python train.py --hidden_size=224 --d_shared_expert=0 --num_attention_heads=4 --num_key_value_heads=4 --norm="layernorm" --positions="rope" --rope_fraction=0.25 --attn_scale=0.125 --init="trunc" --beta1=0.95 --max_grad_norm=0.5 --warmup_steps=200 --decay_shape="linear" --final_lr_fraction=0.0
Below are experts of layer 4 (counted from 0) of a mixture-of-experts language model. Rows are named router (the router's row for the expert), up (a neuron's input weights, with its number), down (a neuron's output weights, with its number) and show model dimensions 0-223. Each number is 128 + 32 x the weight over its row's rms, rounded and kept within 0 to 255. Numbers have three digits each.
Before each expert's rows: "raises" lists some tokens whose logits its average output raises strongly, later layers aside. This comes from a sample of Wikipedia text that the model never trained on.

# expert 5
raises: "ock", "ix", "ate"
router:112088197165130095172161140113126150146130072117165134128169121103161093115119151113194185162146182157062151161094175150145130123128165161090077104098130139112133134132144148154157122069127065101133089114114152124171120083131159148141106119049088146130093156138162080148089092169181109200076172140064136132138170053126127094117141200153152110141137091168164102115115149158126109164115089144096201130116107144136179058114201159166159074101111114112124130167105147103132130135114160097065091089092094153124082153159160092169103130190130126135137116119143144150094100137068147086122145118058146135127116097089112104152100118089110098099078135136149076121141099118076077174114
up0:103186118093138129156135184089098173134163098121136148149087112097094102142052138137134149179123082083152145151136156119131106140130110140189148116108103156110098117123105172089160087151156114134070164133109158094193164099084237094037113163126097077144151099168156135114138084096162165100166098089157134121127129095110117151145173158141115107148107105099109098142068111062083115076090056134089144123129111139135077112154107118121153166089120099109112089150159143108123082079111178153149116119113136079118173137126109109119125114122147132149142060097117117105035105098100094058119134150148123125153120096116165110130149186199106174179134122132135068180088181107091136071138
down0:079082115083151136145102057094149118112175110148178101161064158087076122161104084155146161177166130089088174179109184119118098124124083136142120118145122083145121108140107107100142134138128154088203108156102140116153135200116097127083109137123155148101093140099116127137136113108125096164122137113125092084103140113125149197064150089123148104153201080140124102191123167160085159221123162069139074137203151131107145129166099167107161130148139124102165122056164169140098150097157094109150094184073023098108138149158131158171147109154128079105186153117178151147118130140101114116092105169140178135093144167140100126125114107119098163110135104133144122090085120102149095183166
up1:080102106113147097112115138105171163091189091150099111139120157157114077141199121121111168145157147135101173165140121108119144146142102145099128049127064099208122132073120146149156156075130129078148106177154124101104125149093123176074125086085140065120152128104133148168131141186070116157133113164094158107088133155070181177126146182157171051127114107073120093146054092131130095134160106141107125154133133078162118146115085174105136099148128102153121174166104130134148141067140183102129076136071101101115113167207123157118143143201091120170149074123142088128119064123149120140123131165090125179093144161114129076112101160155081162126132096087116175154164116112100173120178
down1:138174096126145145197125126103164062105073127114159137083152103136164161149130129165124123055114104131091132166153114161091146143073127160105102126082153165065052139172142107110109114158155127109104130152092126105149155081108099111123127201059113130144129171150081109157137059100178161114126147075159109148125127127125179080117130117093191104128148163139151107068132176091086108198115116153180112092110117175128165174170089102158056148100166146129140120150146114104157110191118109115088085157115143145160160105141100190125128109140128186096107137118136201150053135136139117092152157153104089090120117176148106196148183142153181157166090184079098118092122113147108088145120
up2:117077139124095114128187124064127163109196099102132177068127150097166121172087146161137128173195090113166095136072149136132149091128106115153125120115105114077117146154104114130099087101106133114160155144149131084150115129103149108128126149177139118112166123122153081123105157179124061079142106124118148146135166160155146241162155113106154090166095152161150149097147121118108088170129145106139091086131079144150112094128058107176159092141165135084121187112205108080074078093152074149138138125127141147150035156079134139176056212137127082150092140138148191147068123145160056166153089125131109108129121127114120104114119073153072116140158143118110111092118140134134078154124
down2:139131060153159136143137095138125142112105134146124112084149091218133136111117195070149148201115141141078123128167152154090141109198092128117135089105138157150106116168050124136156142133046175105140224069056077138101132185129138174082128119129124123127152123106119189118124079156133153095181115111091141138126141123208153111114089159129126116170138143168096113155141145117102132084084093035098084142153114071130166143148167148109110126138124111154143152091112138110127106048121149134212142125159128131156064078173111098108131101134138121110143086160101152151114102143150120109109133087150168128087118145112151196098097072147128171118078133073148133094094146128136173085134
up3:110103142111100154083129156120172161121146154149117102122109066160139058172102201121180168143100065162084152134126139104160109150157102157121155096154142102134144143142171113139042166132154139136178137098108128159131175155096131085168111104156130165148127116163069115176086137150081133160165101157164148107142090169129187145134176112125118134114138102159162170154111122180138105175160128073141099198184124161096082114108157176113130081119183183097117126147088134097109156089139080057162097124145141181122124104144105140125124059120115131116101190192161107086080197163137100138138063105172065120099050103104153139133148112112138160111190104101178120171154124108142096121134
down3:114122124150127154146102185179097132123121128082154136206149168069117144144120060093184103135094193109176140131164144164119172074125145131139110144128117172163106098069139114131095127134116209113140060142156114139154147141143088157106127134078098142123086120108128140102155125165139115123067094186061138199108127161114089143137090073179039118125160132114108125137123121073120098098143075205145160120105133121152130133099162163135064131129141118091169164162147162150136119092141168174138110127065177133129158155101139091108146182153122143132131132099087151112154110044119150141114179124141205169170157167132098159113097109127102132088072107147032097122142140169103138149087

# expert 240
raises: "==", "|", "\"", "===", "In", "19"
router:106099117119160143134150143114155191155109127209118193164210115151132066156118118121193157150147102138083162143152142095152149137149176122154126112077139168121153153204169121183139133084172112138129148131072114130133135099133148112107084154067129073061110121120175136149094054162157096167106154151137158112145166142094126124105095168134099121069189102180120113114108071126174134112141075108093094128097116102158121129093168177188139099111088141141184125212102186066146127151118130132096165140111090234117136169153173160141070182168169147107147137148142114090067117148094127136131135108117108139116154145148137120143146137052131140091149115176129138104087137117095129147115
up4:124170054160129099096152082111136090094209099110104081150164108212114074128132102098109173136158042156130106097173151152076142101160089130098125121162116137138135117196147116145112073151091168146094049150103131160170116145089133100127126133080119120077168106127108114135086151168113120136096165172139140109154194126129162149161154122185107115116146097098122114089144124127079100160130177094119157115107142181116121117117138148117123179112128156058137122164088200143133125116148174113195134073159115186150126197101132123079094148125097101134208077107084131140107111091145125124071123138149123144127102100108145110170141170109088149145102122149166167121123082063096203175140
down4:093162116129115084165075125111093183134078174157063117144166127056130189141101115134204080183132200111169106108158132108123132130133179105129091164158129138114112145104119143136147154114198138132104126153154168126114171142168067097183159126130099154150132136096167174108163137175135155125110151101153195114106111117084124139083128150071094132147153178120082146163122185120228118189131098175105088073115094083135125161102119094107134119159165137171108118068156110134104096137137123145083112140091111081173105085079140205134079126106135132154136124081154195139084114171076135131122114086115098077111117123163101139120145074168064160131128066138141099159107101125139138097126
up5:116138064116162134110118096122102134133134118166149122194066065130150137117131071073138121194141183110111197140168118157181093136156151148135117108116102146141111100139087132144122102138172163064114125150120103111136108124148081155143126168150095054102100075135073120063161122094120130111152086095143178147166100109153117110105089145170129160108116123099136193079146125145132102135101204123189133084165136119097127109114110123149182146161216132093115126059131165188113160102130119175142166157088088164153141153161177102143146124116106137177125114102180112133101142045148073113156163134127148142118057091127140168113195127171150128152132118113215142131123096068190121128177
down5:106094102111117135114140170112167137075157157110155101185179159207139125077161111173157113144130096159125109121143139112074160104065165137117109135106142067131123132153161168072135079089183170156073112152186075174113191138137138140171127149119128149124127100125047134131145172137118125157185158119096099131124164152155170145121112156127119123115144157160108065135143135135163143182177099161084086197107108102126142154112088136039094137143122094123171118124175172136136107168183134108121146107109124068088133132174088135146082117134139102109084154140093075140132095056095131168128049102151160110128155147103085089114147103127112167076135147146147133122191062191068104118087
up6:109169181101116080145124144109120099142112118094192112119148121116079170101057146153113122103125107159168123089190129192112152120110144099140146163113136137113111123137139108131113121109154128093135150160109103144098139157101174075179117093064191155106185158088206109119077112124123128114102191118097076123117144125165172137062133105112138137102045170145128149180082101180125128192090161192150133151120093165118096165127159130085111198127105168093055111122106094153149134108102139135144144154067117104086191127087110118101174083162178151127193084194115122156161112136088081055104180123129128113174137153139091122148091173099170092087104147103111104105149134116118162161123
down6:148102101108119144116139143143057154122155122153159119184119113119144100118109109170179170130166134096094145091114194106088149165198127122140147117167135138168132131111106097131112105091105115119054095105105137135149089101048173164127139081060138153145132074115090171143115129069140111145101096102137118177107165104122107179143114128081130146137094129080073107122136084135081108108184132151155161082114123083143129052111071166130208133138127133175156119140173163186181125142134170145099169159140124170104034155154148154098094108104118181080111122128204129156154154134085095137152112094134106153080155138184089086064129169108111148138132131143111202127121145178177162165163
up7:088149059083074101173150165152167134178125119114128156182106097166177140076162177128162105106165142120128163098137171164127073123101140151142126126159137140113109129141123117165147141133109131145165172124087139084118105133097138133159088162131104162108150086120177084098109121120176114157085171113084128158164139140173101145143166121167034126160230139134081085139150062079085108141156115150217081112154117154119122175063174146106155108151158185123127112165142168139088128158149164186094121096120098148161084151086148101136144134128149143197167075071094152100090086112145118114091095165166134143165146169127146148137130141123093151075124114107128111108062134118112192165185
down7:155139174118171167086070056180117160162123108091158093081154120160166087162117123098118140111094117200098149178120101129159124051111122147115138199133125110147073132078095166086201062139140093072095093097112067098132158158122148155139177148137109162192115139106149158128162127136142104118196122135122091128144111119149157067192105138102088121142117137109139076129116155065143094187139129170150149210098113141157176123148085095093122123113145079143120127098163122153144145173052098116104129123109067133162132098210145181140117093153052111119128120150166131125086153122118151101100176107114149095155149083171100164158124150151103146134178133140128113159159133160147100116171

# expert 217
raises: "-", "C", "F", "==", "A", "H"
router:060085138134179160154115157133127145195103138132119188177207113126133118134147149139187139125137119106089179149092153185151134098099166131116147127113190147125127102158109155168116110106155113180115192124054135098130115080179118132105111134106104066106076133145140128115113089160109118209155189124111160137134128097104133102111115156130047066109156133175165111127143112143158124105103093145102133102117069107130172079065115167170202121116147113130116108189104196074193098130106127148119117116072088190091066184123152116122069140179148133114105181135162097160089120141094131120127152151112121125167127115118132124137169148110096145104144153191108139094104125211152116159078
up0:144161134142106122110161124139133063127129116091137038140116150135141157092156161174149147148175144132196110155156139096095098173139136182168112141162127130135140143143163170100102099195148095123098140110095111182199122144132102131086086094152148127108075135068134158094214140142103142108168161149151165089151147138104113105057154112146085120120149171115153056104131138072101089133092082102129207128148171170117102091113087177111093096129076158120063152172091077121187113107141112088181117090146097158110088117091131125140083188131151176145118115133150102099078121141057150068151146081119104105126112161151124138071104132173120160174127090132179179130103115129095168172122
down0:162097125097141126162164104125155132118133099133133043076091125116142123121058160113123136132118128158176133118169128139168176109120129062098098114102128122135142141132107111139078129134097186116121100114144145202081124152107048074145116143136084097119114171073110095138084102126163164124098081132146143113172091166182160190154116123163148182171066125145140184156094131139152104083071124152126156089175074124150142118180150151124146205089091145092144143143143126154101110146163126150101130170125093121085094168174134138137106191093133061093168051175144152136126145133106072187060136130158135101206155149187119078171133168111107130113105062127127090151106153143100096101151
up1:121141156098139133097103140155113127159137185117147125108078175062138167188109153132099116210106101083124155173091073171106138135093111205154134138137090138176143124102163122121136155163127166129110207101075171097107144178116137150099118081148136103094115111076084199188112109107135142110109074180123102159144181136174154105128150132115184133096135062177155147098161169145147130137128045143087130157136143170174144101138050104147129159190154107161075131183119093133139114111075057122101135090150144165136103132123080115099123094141074164128119096158064119081088131166104106152127141120121107149124185048099143125105118145154091127103138168155137132108128189135122093153164
down1:133080068157131150154082078120102176129070144110162168091124124142131089116177130127118140139166141157147142141196113095179122122156161103083243105137096163038117076126170146087174065103142094143160107119109133158166161132107075069155089187150067144125125073126157071147146138082151156115135123093120120080087123171121066161154143093129186147099142114157096137152176158074152133103136124176168081094138173131142104130179173119174105102133121065111163115174143078172109100169121134113123109079148121099096126119109203138115136135145102112185132166097108126187139164155147190110132187117123100140088152103144167159166113154134148087120138100151092137119133134102124103101136
up2:117135152138092146110187152163135178156146103124131142166066129128153094126108137036115071167090140110097104180130110154162114204169138096082147204158080062163147194137161148119122135114126127156090126125074134108167115121161079180096154123148097136135111132109101091148078122161110139099146128149154115141182149141200092139114170097095139125119111096124148135128103097109119143054149110105149201152101093199116089097055151105198151159114131132147096117146077137099151079145151140105172075095168143154096136122077139125174186126112109114105149175112150111148107124199156075104095108170131117153118139110166157120221118188101137171155136116092114107072146130153101088132148
down2:142140158088117102074113075129124097135120129156152096134095136119212136110141148154128193170143162123121115095100108147155094095075175114176100171138147136058134101100129126116130083097131134151119178062127121218107108094156141090144101122154177172122080147112108211140117143168104181135059141102190175126107122130094164116148173155151144121106094086118144105111105139128119123082078165110102191148156179067136085110118152093097111135090126144130172084134088106077090167109087148130077144143178125127116105195101195109161129171145103160093122152107184176140125116076152130143167090087102193179074108113152128159109140103077100122165110148119076163123076182116130144131151
up3:127161103172143154113120172191086144160074141063145156126144122150182156154098153162124128118135080110136125134165170152119081133174174070129139125121158144147105103131154080138117059177082096166144169152135112081151183195197074115149085143161069141173112158128101136073124111072106053153166076103116120150094165110128179083174134103133154121128213163070099140092122148128105128124107095140141157092115139100123163173176099110133114089143155147133081135162083137122166128117192133156090115128091152133125128093087090086167085129117145107170087185115124139109114134121118144089142130131120107040144166160210112140164110113113145147063186108155184126126141110109120096139077
down3:132083150097113172102153093132141100105188134123104100089120139121116162137099157153103112105138120088120117203142052133132189129074090189115118170089129123194171102139163148095127108121117160143093081087115179102097064147119144068124142151125147100049161139158176101176163166165102162157150114178212118162203149173081051139043122139150153076126149045150128107125115134192120115080108163139136110149165155147195111126100085118173135139132109185122143131148123115127109130112107067122148185112099099148151177126132145154133114126120151145175088152124163147152082095132160109116066126126173133177129107161117090094138060177135148113154122135139106127098108075123100151139119